From a checkpoint of a small mixture-of-experts model trained on Wikipedia.
Size: 12 layers, width 224, vocabulary 32768.
Experts: 48 experts in each of 11 layers, 96 tanh GELU neurons an expert, 2 picks a token, a softmax router.
Below are experts of layer 6 (counted from 0) of a mixture-of-experts language model. Rows are named up (a neuron's input weights, with its number) and show model dimensions 0-223. Each number is 50 + 15 x the weight over its row's rms, rounded and kept within 0 to 99.
Before each expert's rows: a language model's description of what the expert responds to. This comes from a sample of Wikipedia text that the model never trained on.

# expert 7
It responds to: Country codes in tables. Three-letter country codes and name starts inside sports result tables, such as JPN, CZE, USA, Win, plus some candidate and party words.
up2:29 52 36 82 65 42 48 70 60 46 52 46 65 49 51 35 43 67 71 63 57 65 31 23 29 22 13 44 61 53 62 39 45 79 89 39 41 52 42 50 43 78 46 75 47 54 47 48 33 51 64 42 68 49 53 41 42 48 62 52 48 55 58 49 52 47 47 67 57 46 47 55 35 53 38 45 69 60 27 76 54 36 42 45 55 69 59 48 35 43 69 73 57 50 19 40 29 59 52 78 36 28 63 37 43 60 45 67 48 84 59 60 37 54 62 77 52 55 62 84 48 60 22 74 25 29 57 78 39 44 37 18 70 52 36 68 71 26 41 55 48 61 64 26 54 37 43 43 46 46 73 99 36 72 48 65 69 45 72 41 65 46 19 54 71 35 64 55 30 33 61 44 14 41 43 60 58 35 63 52 57 50 33 41 45 60 43 33 65 56 52 69 43 71 30 62 44 43 57 32 34 33 44 61 72 48 58 47 39 43 48 49 54 60 49 61 28 70 48 46 56 48 36 42
up3:58 38 78 64 53 36 36 44 63 68 45 70 67 79 30 37 49 48 19 46 62 62 64 77 36 44 49 67 33 32 19 27 60 66 27 56 50 47 57 40 25 55 30 33 61 69 43 30 62 59 48 51 44 49 41 56 39 62 73 46 59 43 53 26 50 19 57 60 51 44 74 58 51 53 52 66 67 46 59 22 56 62 49 39 62 33 23 45 33 47 66 55 38 20 57 18 63 57 72 56 77 44 46 51 39 48 44 40 64 43 46 32 37 62 90 58 46 47 30 75 50 41 48 55 61 50 89 39 60 51 50 35 53 80 50 41 30 70 54 38 41 67 58 44 66 55 82 53 55 62 55 40 72 46 40 57 29 50 63 50 55 67 61 67 59 53 55 63 31 38 34 52 68 42 43 66 35 47 36 46 50 47 37 47 23 42 63 69 64 29 72 63 50 53 90 33 78 52 86 72 42 28 38 49 51 48 57 19 66 43 20 60 27 46 34 41 41 60 45 67 64 70 37 24
up4:56 54 72 51 45 50 56 60 56 49 40 57 36 62 48 72 29 33 68 39 54 24 45 57 56 33 58 28 76 52 32 36 58 77 26 70 61 63 60 48 49 40 21 87 56 41 58 23 62 68 59 56 33 35 43 60 45 62 28 57 42 57 28 65 60 38 58 64 62 44 53 87 52 37 43 66 38 20 54 67 36 56 60 58 58 64 53 42 35 38 24 26 79 86 53 87 58 51 61 39 65 43 40 48 39 32 64 52 56 75 30 43 51 17 33 53 09 55 63 43 42 60 44 37 69 60 46 49 66 34 31 36 59 45 50 40 29 53 51 51 47 29 43 71 64 70 60 31 46 55 64 50 65 52 18 37 56 15 52 64 34 39 26 69 55 34 42 76 55 45 44 28 42 68 55 50 53 53 39 28 45 23 70 46 44 50 45 49 86 40 41 79 24 40 67 63 41 35 57 63 39 18 38 68 49 63 61 52 30 43 42 67 39 39 48 62 47 48 66 52 55 30 47 65
up5:37 57 20 35 49 45 71 45 41 53 47 51 43 49 33 39 48 33 50 68 57 48 52 61 63 68 49 54 47 12 09 73 76 48 46 55 60 40 58 60 28 59 40 47 57 54 47 46 68 51 52 59 61 63 55 32 59 42 73 60 53 33 42 64 34 31 40 60 46 80 26 61 46 53 55 62 81 48 56 75 64 19 60 30 60 54 57 55 87 42 66 55 52 54 75 52 77 48 74 62 41 58 32 40 64 54 35 56 40 70 69 60 47 84 52 22 44 61 46 49 37 39 46 69 42 33 58 67 47 66 44 39 28 31 56 51 57 34 57 55 58 32 48 70 81 39 66 23 42 18 33 48 34 54 31 96 35 68 46 41 65 35 60 55 61 32 51 70 43 37 18 46 51 54 45 54 49 44 59 42 62 60 53 47 52 29 61 71 41 58 78 42 49 38 60 28 52 68 68 46 41 52 76 53 65 65 19 43 45 52 27 59 18 35 47 57 62 50 35 19 60 12 55 36
up6:48 31 28 64 33 68 29 34 39 59 31 35 61 54 44 40 39 22 56 62 57 62 40 59 51 35 54 56 61 60 33 63 57 56 46 53 39 32 58 46 14 81 35 41 67 46 57 25 52 31 47 53 45 70 29 46 40 34 49 56 65 43 45 18 62 57 50 59 42 34 75 54 33 46 44 68 44 52 50 33 32 36 67 84 60 56 69 43 39 61 36 45 41 55 52 55 64 46 46 57 45 41 49 36 46 45 41 76 90 40 66 43 56 62 30 52 69 36 45 81 40 68 64 44 70 46 36 59 08 71 60 28 21 31 74 28 52 27 42 64 44 66 53 62 37 61 63 37 47 28 66 57 67 31 37 57 53 67 64 57 79 47 52 95 79 47 41 36 18 76 30 38 36 43 53 40 42 52 35 59 71 57 60 45 43 41 58 58 32 62 49 31 47 69 72 25 51 52 54 38 35 54 38 52 62 91 23 38 59 38 39 56 31 64 37 62 66 71 37 37 46 48 49 65
up7:35 40 55 59 68 63 50 70 32 62 33 66 53 42 50 27 45 59 38 40 45 23 56 43 49 80 46 70 59 47 62 64 52 60 51 74 70 20 63 60 27 41 37 40 59 27 60 56 81 36 22 58 19 80 60 61 31 67 35 75 68 54 45 42 69 63 52 59 62 39 54 60 41 69 49 57 39 39 36 34 57 43 53 50 51 20 63 36 48 43 15 47 72 31 52 40 55 46 60 63 56 21 29 75 35 44 88 67 38 33 39 37 60 32 45 66 66 50 59 84 70 34 80 49 52 54 64 11 55 32 45 66 53 32 35 68 32 48 69 40 48 42 45 40 72 63 65 51 52 41 59 72 38 59 57 52 52 49 47 46 81 60 57 59 28 50 53 37 45 52 40 52 40 20 24 81 43 67 44 42 41 32 31 56 75 50 62 59 54 41 62 52 51 45 24 44 44 40 71 30 47 67 58 28 56 37 63 48 37 73 40 24 53 39 47 55 31 58 39 52 80 40 26 71
up8:57 65 64 60 29 52 56 50 47 80 62 54 84 33 63 76 53 31 61 64 51 58 47 52 66 66 76 51 53 71 46 20 21 52 59 65 57 55 45 67 40 38 55 34 73 59 33 56 41 37 55 58 48 56 62 42 39 64 34 77 53 41 33 52 33 86 46 63 78 56 66 36 35 32 44 71 51 53 44 51 62 29 47 75 51 65 75 23 27 56 58 41 41 52 44 20 67 73 62 74 27 42 60 52 41 30 56 71 40 35 18 29 37 49 75 62 28 35 64 48 39 35 35 25 33 46 34 43 51 58 35 42 51 37 60 44 43 70 36 36 44 74 48 65 67 51 58 36 43 60 59 46 64 68 46 70 63 67 62 65 54 27 47 64 44 52 51 44 00 59 45 58 38 74 40 29 19 45 35 58 52 54 55 30 28 63 42 47 55 43 25 80 66 53 33 69 56 56 38 67 64 54 32 70 45 50 41 58 32 60 36 83 44 61 61 38 70 76 40 52 51 45 52 52
up9:48 42 63 59 75 52 39 65 45 46 38 54 51 55 70 26 41 31 57 54 29 38 44 59 49 75 39 64 65 65 50 49 83 62 81 45 81 58 66 46 61 49 41 41 51 45 48 34 34 29 50 35 42 33 64 23 49 49 30 46 68 43 90 36 32 24 26 52 68 75 51 46 57 47 66 51 53 34 46 50 50 46 49 57 61 36 40 43 57 61 48 46 47 54 59 69 61 45 30 45 58 64 69 61 64 44 59 20 23 28 35 60 78 58 44 44 16 28 52 65 53 60 43 38 46 53 56 46 47 42 65 26 53 40 43 41 29 48 85 25 51 48 47 32 78 50 42 54 45 56 66 65 36 55 35 38 41 68 79 30 32 38 37 30 50 32 50 39 22 52 54 33 42 34 33 76 46 54 06 32 66 67 45 55 58 49 38 78 49 59 36 57 56 61 67 66 44 46 73 54 41 74 38 37 41 53 54 50 89 60 68 34 36 24 31 44 56 59 54 46 99 28 31 49
up10:59 31 68 51 42 31 44 47 18 40 50 20 29 43 16 38 65 58 39 21 54 48 51 58 26 47 51 33 52 59 45 32 64 56 50 43 61 51 55 34 55 61 51 76 67 40 67 54 51 62 72 67 47 55 52 24 50 45 70 67 70 68 50 50 35 48 56 74 21 46 49 54 74 72 43 00 38 44 61 23 45 53 31 75 38 47 74 51 31 47 66 43 36 47 39 47 45 52 44 76 54 49 59 52 30 33 33 39 44 47 43 44 39 22 53 45 61 38 47 60 43 63 76 35 60 63 32 43 50 99 62 62 35 29 40 77 63 60 24 56 62 47 59 51 58 82 51 49 66 46 55 58 38 53 55 66 72 37 53 67 42 37 44 51 63 42 57 60 53 68 62 07 43 41 52 31 54 69 47 35 46 74 59 36 44 23 65 75 52 63 31 27 63 43 64 24 50 52 61 95 25 40 53 39 48 28 60 58 66 32 66 52 59 75 47 42 63 49 43 57 62 57 51 44
up11:53 81 39 55 37 25 46 73 50 40 54 54 47 49 72 55 50 51 30 69 78 56 47 67 29 69 78 63 47 25 47 39 66 81 66 39 43 28 64 36 58 78 35 58 85 37 61 26 50 33 50 40 57 63 34 62 63 30 51 68 62 51 51 25 60 33 60 57 80 43 34 58 36 60 38 51 30 18 54 44 36 70 63 63 48 68 69 59 60 65 52 42 61 46 37 58 32 61 49 19 57 44 57 34 25 50 56 48 42 72 46 35 53 72 34 74 53 70 29 70 33 60 18 63 42 40 41 49 65 63 59 30 58 60 38 55 37 28 44 59 59 48 15 42 66 43 39 65 50 36 32 67 18 20 51 51 50 38 57 54 45 51 59 60 44 39 55 46 27 40 75 53 41 17 61 31 76 44 59 42 47 57 39 60 47 27 38 67 23 44 42 68 36 55 75 24 44 78 64 71 56 57 38 37 57 45 35 31 48 82 54 23 47 46 54 70 56 49 58 40 70 70 46 47
up12:50 52 51 40 47 85 54 59 89 62 36 70 06 50 47 63 59 45 48 64 40 42 56 42 27 42 26 56 52 37 35 17 49 48 57 60 37 36 39 43 52 71 61 60 43 33 35 14 45 46 45 45 14 22 21 68 40 51 68 69 43 52 21 49 38 37 48 72 68 60 30 69 48 55 30 43 35 77 34 53 35 44 49 49 32 65 42 55 38 53 45 78 09 60 41 27 68 26 61 74 62 51 62 67 61 42 42 58 56 53 34 53 51 52 92 69 58 37 61 77 51 47 42 62 44 28 60 52 56 68 46 80 58 67 73 64 56 60 49 59 28 55 49 43 44 60 39 59 76 53 35 09 57 55 13 22 49 52 38 53 52 59 39 48 53 51 59 38 33 51 58 42 68 79 37 49 39 46 67 60 50 54 83 67 74 44 56 41 37 77 39 47 62 47 35 70 42 54 57 52 68 60 41 58 45 30 50 36 60 50 27 58 58 61 54 28 49 53 50 33 55 59 46 65
up13:64 51 67 59 71 67 53 42 85 84 53 63 50 33 56 79 55 32 42 38 38 50 48 47 21 27 42 50 46 25 54 21 48 47 40 48 42 61 47 64 57 33 64 40 39 43 47 40 43 30 81 51 54 44 27 88 59 35 68 60 62 71 59 34 50 36 55 44 34 34 55 64 37 73 41 37 53 46 26 77 48 40 52 48 54 56 50 28 41 53 69 39 37 43 69 70 60 58 42 35 62 48 45 36 49 63 37 35 65 34 29 50 27 47 35 51 57 20 40 63 45 31 75 60 75 58 33 55 70 61 73 46 73 58 29 43 61 56 26 40 60 29 59 54 54 59 54 40 82 58 61 47 62 42 44 37 26 22 52 51 29 53 45 47 72 28 82 49 50 43 57 50 26 57 56 63 46 42 55 73 55 46 42 53 47 33 65 60 59 28 55 15 39 52 61 53 32 59 79 77 68 64 65 69 82 45 65 60 86 63 57 55 57 42 31 48 70 49 59 61 20 35 48 85
up14:51 38 50 61 59 32 44 71 53 56 45 56 85 82 44 58 65 45 40 61 26 37 57 40 35 52 44 66 43 38 30 24 64 51 41 36 67 29 64 72 61 51 23 56 47 33 67 45 41 40 54 46 29 48 56 54 07 76 42 58 67 77 49 55 69 34 73 59 78 45 51 38 56 64 53 40 40 61 50 68 56 78 82 64 53 57 55 28 33 44 40 35 30 49 54 67 49 53 22 71 42 73 84 48 82 15 44 44 23 49 34 55 79 65 52 45 71 22 52 38 45 57 75 17 66 60 41 63 27 50 66 41 40 49 53 68 47 55 62 58 70 49 64 39 68 40 43 57 71 47 30 61 44 71 39 58 55 55 64 22 42 38 35 44 36 51 80 29 42 52 28 56 24 68 38 59 42 44 68 50 50 55 51 48 77 54 56 63 40 50 57 27 36 41 58 53 45 42 68 58 43 36 46 58 28 26 48 51 42 50 30 41 67 61 55 63 33 23 70 54 83 50 45 31
up15:51 37 50 50 34 57 34 36 51 74 46 68 74 37 43 47 30 56 44 40 71 56 53 35 32 27 55 55 42 37 40 12 69 86 47 52 43 54 35 48 64 50 34 28 63 64 57 46 27 34 67 63 66 41 42 61 21 64 43 47 48 40 37 48 53 40 58 77 61 64 38 52 52 58 85 57 45 64 35 33 40 41 73 68 52 53 79 55 26 59 58 53 24 75 57 52 44 57 51 79 70 40 46 32 44 30 44 61 50 36 59 43 22 53 37 41 66 27 73 81 66 40 27 28 42 41 68 67 55 46 62 59 64 48 56 93 52 44 59 32 47 52 63 60 60 28 45 46 40 51 21 36 34 33 81 70 52 76 50 43 65 81 52 71 49 59 62 47 33 41 34 46 15 56 46 53 42 57 35 38 49 31 52 40 70 42 63 46 54 47 42 60 58 46 69 33 50 49 62 49 42 59 58 68 83 70 84 62 82 47 52 49 41 44 27 54 45 18 85 54 69 44 36 54
up16:36 31 52 72 49 57 55 39 47 46 64 68 39 61 63 34 59 35 59 36 37 13 37 43 18 60 52 65 50 56 52 81 70 64 59 55 60 54 34 46 73 45 46 31 25 34 37 41 43 52 33 64 17 46 39 56 20 57 62 67 44 38 71 49 51 24 59 41 57 43 76 51 73 65 55 45 67 66 36 60 35 56 58 68 65 51 62 25 20 39 55 40 20 60 56 41 84 60 08 46 34 23 37 47 35 51 46 49 71 45 58 52 40 51 60 50 59 35 31 42 61 36 44 16 59 28 37 30 96 46 33 48 60 46 48 60 75 59 39 50 61 40 64 17 46 27 22 67 46 50 58 63 46 33 56 62 41 46 47 43 40 40 61 28 51 47 40 38 43 80 35 41 49 63 62 79 48 57 42 27 33 65 50 46 42 34 40 73 69 52 46 45 62 31 59 73 53 54 53 43 25 53 47 49 54 54 62 36 70 63 67 51 80 74 41 60 30 48 63 73 50 65 60 80
up17:37 39 26 46 31 40 67 44 63 52 58 52 26 60 66 31 51 58 53 37 57 64 41 35 40 50 44 67 68 62 40 29 66 32 36 37 43 54 54 42 15 59 64 38 60 74 75 46 43 41 56 34 68 46 45 35 47 44 70 74 52 71 78 59 22 39 34 55 53 48 46 33 91 68 61 27 58 55 68 84 42 65 48 74 31 39 62 71 05 67 32 69 51 63 43 44 24 61 23 43 71 45 32 73 76 62 40 45 58 52 60 45 42 52 74 61 71 09 69 65 49 45 45 45 33 59 34 66 41 45 44 45 55 39 38 36 28 45 71 75 53 43 29 45 36 63 42 37 43 44 38 43 35 54 49 39 48 58 63 73 62 75 57 46 41 47 81 46 37 24 50 60 37 20 40 41 61 56 40 67 17 52 56 64 73 43 46 37 42 77 62 69 69 39 53 46 69 34 36 37 69 42 69 55 48 34 43 39 57 30 38 46 45 63 35 72 57 51 66 40 47 70 35 59
up18:75 44 31 48 43 70 53 54 63 57 41 13 33 54 60 82 59 51 54 60 76 27 59 50 62 82 49 70 36 20 43 58 40 36 53 77 47 33 63 57 67 73 26 63 67 49 60 45 50 50 31 42 30 36 60 42 64 39 46 54 57 39 22 51 50 43 42 71 51 51 44 19 50 26 68 46 52 34 17 55 46 50 14 69 52 41 60 57 57 30 49 51 28 31 65 67 39 39 38 55 53 71 37 48 66 43 41 34 59 48 31 43 67 30 77 80 56 42 54 57 42 63 50 43 63 42 39 39 34 50 50 55 47 67 65 46 47 42 64 53 46 61 26 68 74 57 40 69 66 39 65 63 26 44 26 56 52 61 60 46 49 60 56 54 37 52 55 39 60 44 31 39 61 67 53 51 35 47 45 47 32 38 58 47 23 74 24 71 38 62 50 00 53 36 46 58 57 52 66 52 86 76 29 42 67 57 57 26 59 28 39 49 51 42 53 49 16 87 68 33 56 54 24 74
up19:52 39 53 52 44 73 45 53 70 54 71 65 58 69 32 46 47 58 36 58 39 23 80 64 27 72 56 48 56 58 58 36 32 51 62 61 65 77 31 36 37 60 46 71 57 54 66 51 50 76 46 50 39 53 64 55 48 61 45 58 51 56 39 48 67 29 53 27 52 68 21 57 65 55 50 58 68 45 39 56 47 42 47 39 38 54 32 35 54 38 70 57 31 51 36 30 56 39 41 54 66 49 45 57 64 44 87 44 57 74 25 31 39 29 83 65 52 32 36 46 69 36 31 73 59 26 74 26 74 66 35 42 69 15 54 42 25 68 60 54 56 38 58 80 54 40 63 56 44 47 40 47 19 59 34 34 55 67 63 35 36 73 66 49 50 52 85 46 42 63 30 33 55 40 51 73 79 38 46 35 57 36 39 37 93 28 28 57 41 46 46 46 28 54 38 58 44 47 57 57 25 52 43 53 50 62 69 52 69 18 55 52 52 52 30 60 65 21 33 54 80 74 35 20
up20:41 57 64 33 45 59 47 57 26 65 44 57 50 80 11 37 40 20 44 48 25 38 25 61 64 50 57 41 55 70 34 48 64 61 49 43 54 58 72 80 49 87 47 46 75 50 73 58 65 56 42 57 37 55 40 75 44 47 27 73 18 54 39 42 55 61 44 40 50 65 46 69 50 75 62 65 60 63 57 70 40 47 37 77 58 38 36 65 48 51 45 48 45 22 63 41 45 35 72 63 28 99 36 36 64 62 56 70 75 50 17 30 65 86 54 58 41 40 38 73 46 38 68 29 70 66 35 42 53 57 67 67 41 58 54 44 68 56 61 64 47 33 59 50 23 56 50 58 61 45 38 39 72 40 63 52 66 57 56 65 57 66 43 57 42 44 25 29 57 34 78 43 46 36 32 44 71 54 33 69 48 63 38 71 29 31 47 80 55 50 60 61 52 64 47 41 67 49 64 50 34 24 39 38 35 29 36 68 34 35 71 58 47 21 39 60 45 66 39 39 43 49 41 69
up21:55 53 47 74 48 52 43 76 36 64 44 43 15 44 52 66 59 62 22 51 51 50 63 41 60 48 63 59 54 48 28 54 35 17 44 49 54 34 67 36 54 38 19 35 25 51 23 46 44 83 55 47 71 40 47 57 12 03 29 72 43 67 34 48 68 60 27 43 64 61 79 42 31 67 56 21 47 39 53 54 38 75 51 58 32 46 56 52 14 65 53 53 51 45 50 60 64 60 46 73 22 84 38 58 48 44 43 42 55 49 57 50 63 79 55 45 28 41 54 62 40 58 62 35 37 40 66 20 51 38 29 48 43 48 67 30 67 47 48 49 52 78 54 43 65 35 63 49 59 37 62 90 69 54 54 40 38 48 73 68 42 49 43 47 62 33 63 44 71 57 48 67 44 36 36 45 69 41 35 63 75 53 60 49 43 47 68 09 58 49 82 33 49 30 50 68 72 53 52 32 70 40 56 54 63 49 40 33 75 33 30 59 69 57 36 57 32 40 61 59 65 54 59 66
up22:45 50 56 55 63 58 48 83 54 51 52 11 56 57 46 71 43 30 62 69 40 88 50 62 39 65 75 72 63 49 35 67 38 55 83 50 37 64 58 64 44 65 68 21 48 44 42 32 57 28 52 51 32 48 71 64 79 78 48 68 55 92 84 42 58 22 61 65 40 40 77 32 32 59 52 51 16 29 44 56 41 55 49 21 72 52 45 59 69 52 58 24 37 50 41 41 44 58 23 49 32 41 60 35 37 58 37 47 56 65 12 44 59 55 52 29 45 35 45 72 61 56 55 48 55 67 40 39 52 46 65 22 63 32 33 42 49 35 54 68 52 50 65 49 70 56 22 43 56 64 57 39 46 59 40 31 63 54 51 45 62 53 72 43 32 79 54 37 68 59 41 66 37 50 41 47 53 43 61 66 59 40 46 41 57 35 25 73 30 52 59 38 42 51 63 67 26 62 35 65 42 52 36 87 48 61 68 46 57 67 27 43 66 50 55 35 71 48 29 48 34 71 22 64
up23:53 57 69 47 64 46 38 57 57 57 47 83 47 70 46 82 56 36 36 67 56 64 51 22 48 40 33 72 43 58 31 20 71 68 55 51 51 59 42 68 53 47 62 26 53 70 39 69 32 74 43 52 33 55 60 62 38 42 36 73 84 22 41 40 22 42 17 56 37 43 47 48 58 23 42 57 55 73 40 41 59 65 33 64 75 35 53 53 40 36 64 38 42 63 47 46 51 59 35 49 21 42 56 60 47 36 45 41 51 62 27 22 69 56 72 38 56 39 48 60 52 58 64 51 71 51 41 54 54 63 15 42 62 53 54 47 71 60 55 58 41 40 78 61 72 82 50 50 21 31 53 45 11 55 39 57 48 51 53 56 58 75 54 33 78 24 61 49 61 58 33 29 80 25 40 42 46 55 52 55 40 66 44 59 46 41 55 83 51 91 57 56 82 47 60 31 52 42 58 59 74 34 76 46 63 64 49 34 64 52 32 47 37 53 47 57 56 81 65 55 75 33 61 35
up24:66 64 49 76 20 24 49 50 61 52 43 51 34 47 46 48 61 70 24 48 91 70 52 75 47 55 29 64 42 70 51 66 62 57 58 63 51 40 33 38 64 53 30 42 55 61 69 49 40 62 70 29 33 31 17 35 62 58 31 37 64 42 47 52 46 39 22 50 32 54 64 33 38 66 86 61 53 53 22 57 66 56 71 63 71 42 42 51 39 44 55 32 53 64 55 56 48 53 50 70 71 57 46 32 48 45 47 64 48 60 73 72 88 79 40 62 31 59 33 76 36 36 34 38 46 55 39 45 44 61 67 27 57 54 46 57 40 33 65 60 73 37 75 48 59 72 50 68 66 46 48 46 34 63 36 51 42 43 47 43 77 65 39 17 79 76 53 59 47 72 61 50 54 16 56 57 47 71 37 49 62 40 38 33 18 42 72 57 50 59 35 53 56 46 50 53 49 26 75 63 66 17 39 47 63 41 69 23 68 62 49 73 31 43 71 78 34 39 46 53 42 68 34 49
up25:49 41 35 71 58 49 51 27 57 31 48 42 81 47 47 60 33 24 37 39 70 61 33 34 31 60 53 54 60 76 58 48 39 67 36 56 44 24 54 35 49 63 63 61 59 55 46 37 30 40 31 56 39 57 41 48 50 37 57 70 47 51 44 56 34 66 42 42 25 53 39 31 37 49 31 43 47 62 33 58 34 55 38 46 43 24 44 47 50 37 54 83 51 77 77 13 39 20 33 31 70 41 50 54 50 43 53 57 49 61 40 27 58 36 74 51 61 74 57 71 26 79 49 76 65 37 49 27 49 54 49 21 74 44 28 33 54 45 68 53 50 79 67 48 65 45 30 03 33 54 58 57 65 60 47 72 71 50 56 65 72 61 50 62 49 11 71 24 76 38 31 59 35 49 38 33 60 64 30 29 60 40 71 61 69 13 61 59 55 52 27 49 70 76 44 48 45 58 60 55 43 50 21 49 52 64 54 60 72 24 45 34 56 51 60 45 54 54 61 47 54 63 27 46
up26:64 50 66 47 40 34 39 42 46 39 48 49 68 62 84 36 44 59 51 52 46 41 33 54 47 53 34 51 61 51 28 66 71 57 61 29 70 22 58 47 45 66 71 38 64 44 45 51 60 56 44 54 53 59 59 59 55 55 69 43 44 55 65 33 14 61 60 62 62 45 37 51 43 58 69 72 46 72 21 34 78 55 79 26 39 28 55 25 48 57 42 50 30 62 35 56 35 43 56 82 35 65 69 50 76 72 45 42 51 54 64 47 37 39 57 39 43 60 35 87 86 52 20 23 28 49 21 48 49 69 47 40 33 46 47 69 48 55 46 70 61 32 73 44 50 22 41 64 56 35 52 66 21 21 52 74 45 47 52 43 66 65 75 36 37 53 61 62 44 59 22 52 41 46 10 49 49 25 48 60 62 75 58 35 53 33 48 67 53 52 56 69 37 70 21 36 35 65 34 51 52 59 66 62 70 44 52 39 43 62 57 88 17 34 68 47 40 60 41 39 35 61 73 29
up27:44 23 62 64 70 52 15 64 50 43 77 56 62 58 50 40 39 43 43 66 31 57 61 40 47 53 54 67 53 76 25 57 51 61 30 44 47 51 44 45 71 56 29 57 33 61 35 34 40 68 72 54 55 51 31 57 53 73 55 57 52 50 62 49 64 52 36 44 46 57 45 38 43 54 48 46 52 53 37 27 45 35 32 37 55 31 38 56 68 42 50 13 71 64 22 33 48 81 53 55 70 57 73 53 42 75 59 82 26 33 36 46 31 39 65 66 55 56 66 68 21 30 71 60 46 79 65 35 38 44 40 18 37 31 65 26 47 54 47 74 88 59 57 54 36 41 55 53 33 44 45 56 63 82 22 41 20 62 85 27 64 54 45 45 35 55 71 41 23 16 48 42 50 31 70 52 51 68 39 45 72 44 48 45 45 43 82 65 45 41 61 32 59 54 54 34 61 43 48 73 29 46 58 58 59 21 67 53 40 64 16 42 43 67 59 41 66 40 37 32 59 59 45 36
up28:47 52 71 61 25 49 42 72 62 54 42 58 57 50 60 45 60 62 39 46 39 52 38 49 76 70 75 54 12 46 62 60 63 60 42 58 66 79 39 53 41 70 46 57 65 26 48 32 33 74 51 70 49 40 35 54 35 83 44 50 50 49 66 28 13 19 69 61 23 53 53 89 40 21 34 27 51 44 57 66 40 62 52 80 69 67 50 57 52 42 39 64 55 43 42 42 50 57 40 68 64 52 45 46 52 70 40 31 40 58 36 57 60 74 58 47 71 49 44 78 06 55 51 40 56 63 52 73 62 26 21 61 32 66 36 26 42 34 62 51 54 56 60 35 41 60 32 70 67 68 37 50 46 34 33 55 50 78 69 79 52 46 47 49 41 73 45 32 57 56 33 47 60 47 50 35 46 30 42 68 68 61 53 51 27 38 53 61 60 47 81 31 66 67 57 45 46 61 42 46 83 42 60 28 41 69 27 28 60 27 44 54 43 75 71 57 51 16 46 34 57 49 47 48
up29:69 33 58 63 50 63 78 21 45 48 46 66 45 45 39 74 51 25 57 47 59 51 34 68 48 41 36 57 43 49 48 44 29 78 67 74 71 42 54 74 48 69 75 55 59 31 39 42 46 41 37 56 60 65 52 76 63 46 55 44 64 43 71 02 44 51 68 63 58 37 54 55 67 63 16 54 48 38 36 45 62 60 88 37 45 60 61 51 54 32 64 45 13 49 57 43 49 60 41 46 49 23 39 63 70 71 46 54 95 55 58 54 46 75 49 64 42 37 70 69 39 44 57 36 48 28 45 41 43 47 32 42 30 64 57 64 72 58 35 47 53 24 37 45 49 52 64 71 51 36 67 53 64 40 45 53 22 41 38 55 49 43 58 47 65 20 56 72 45 32 16 75 36 34 48 66 39 46 26 50 42 69 43 25 62 57 48 85 45 72 32 51 56 63 35 61 53 44 30 29 55 63 46 46 43 18 43 35 68 23 39 42 59 25 43 63 42 43 41 51 94 40 58 56
up30:37 41 48 55 61 29 23 47 53 42 54 75 50 53 36 33 46 54 61 09 44 40 32 53 02 50 51 26 37 48 29 44 41 33 46 61 58 42 53 62 54 62 63 49 41 64 69 45 53 38 39 29 76 37 69 55 38 54 69 64 59 36 61 65 65 60 44 71 34 38 46 17 67 58 62 28 19 53 18 71 18 36 49 41 48 60 63 65 64 45 76 54 47 56 67 58 22 76 71 50 25 64 44 61 56 54 53 47 40 47 43 49 60 55 56 57 65 65 51 56 65 43 58 73 60 43 46 62 31 61 40 51 42 62 39 49 41 45 33 60 32 44 81 44 34 55 58 41 37 59 54 68 49 30 52 40 30 60 50 34 47 32 27 45 82 25 51 41 53 57 47 57 71 29 63 15 26 54 26 66 81 57 84 35 41 38 92 52 54 62 61 73 48 27 50 51 53 20 59 27 44 46 78 36 42 34 49 44 64 51 42 47 37 55 75 69 65 45 49 55 62 28 75 45
up31:48 63 39 46 38 52 25 54 36 34 39 37 35 42 56 56 42 50 81 69 73 46 37 58 47 73 29 55 47 67 57 65 64 46 39 56 56 70 42 67 39 32 47 67 55 31 24 66 48 16 51 43 32 83 65 57 18 66 70 70 79 30 60 49 76 42 41 67 24 63 57 62 48 00 50 61 50 43 51 59 52 58 66 65 49 50 34 46 64 72 56 44 63 40 48 60 50 66 40 65 62 73 42 73 80 41 52 62 39 55 49 54 52 58 40 27 43 53 66 81 45 62 37 67 62 55 61 56 37 58 61 44 62 36 62 40 27 47 41 76 63 55 24 38 53 63 89 53 59 42 63 50 75 56 37 49 79 38 52 67 54 63 34 34 58 22 14 38 28 52 52 54 62 30 29 40 56 66 30 44 52 56 59 71 75 48 53 60 50 43 34 55 44 63 44 48 66 43 35 67 35 67 65 41 52 46 45 50 61 25 45 69 41 37 23 50 32 57 42 34 45 25 82 31
up32:43 38 50 61 45 76 61 59 41 66 28 51 36 41 30 55 83 34 48 34 77 52 47 31 80 43 51 43 61 52 70 28 52 54 52 85 29 41 72 60 41 59 14 43 43 47 30 61 67 59 17 66 37 52 55 49 58 54 70 50 31 43 57 17 40 51 57 69 44 75 64 46 50 36 39 38 77 51 49 68 22 24 51 48 59 40 29 27 43 62 45 31 47 44 48 60 54 60 54 46 31 75 34 52 61 35 57 40 71 46 58 43 62 64 56 63 46 38 48 72 31 30 67 27 72 63 38 57 49 70 42 59 42 34 65 36 27 59 52 51 61 50 43 34 55 71 60 34 28 57 75 70 34 61 41 49 83 58 41 57 51 50 49 30 46 41 80 44 12 50 11 57 42 57 50 43 69 40 40 33 36 54 45 59 47 60 38 60 61 38 58 54 46 16 50 67 06 34 62 74 47 69 40 53 62 20 50 61 51 36 46 43 45 22 55 45 65 60 46 33 50 71 79 39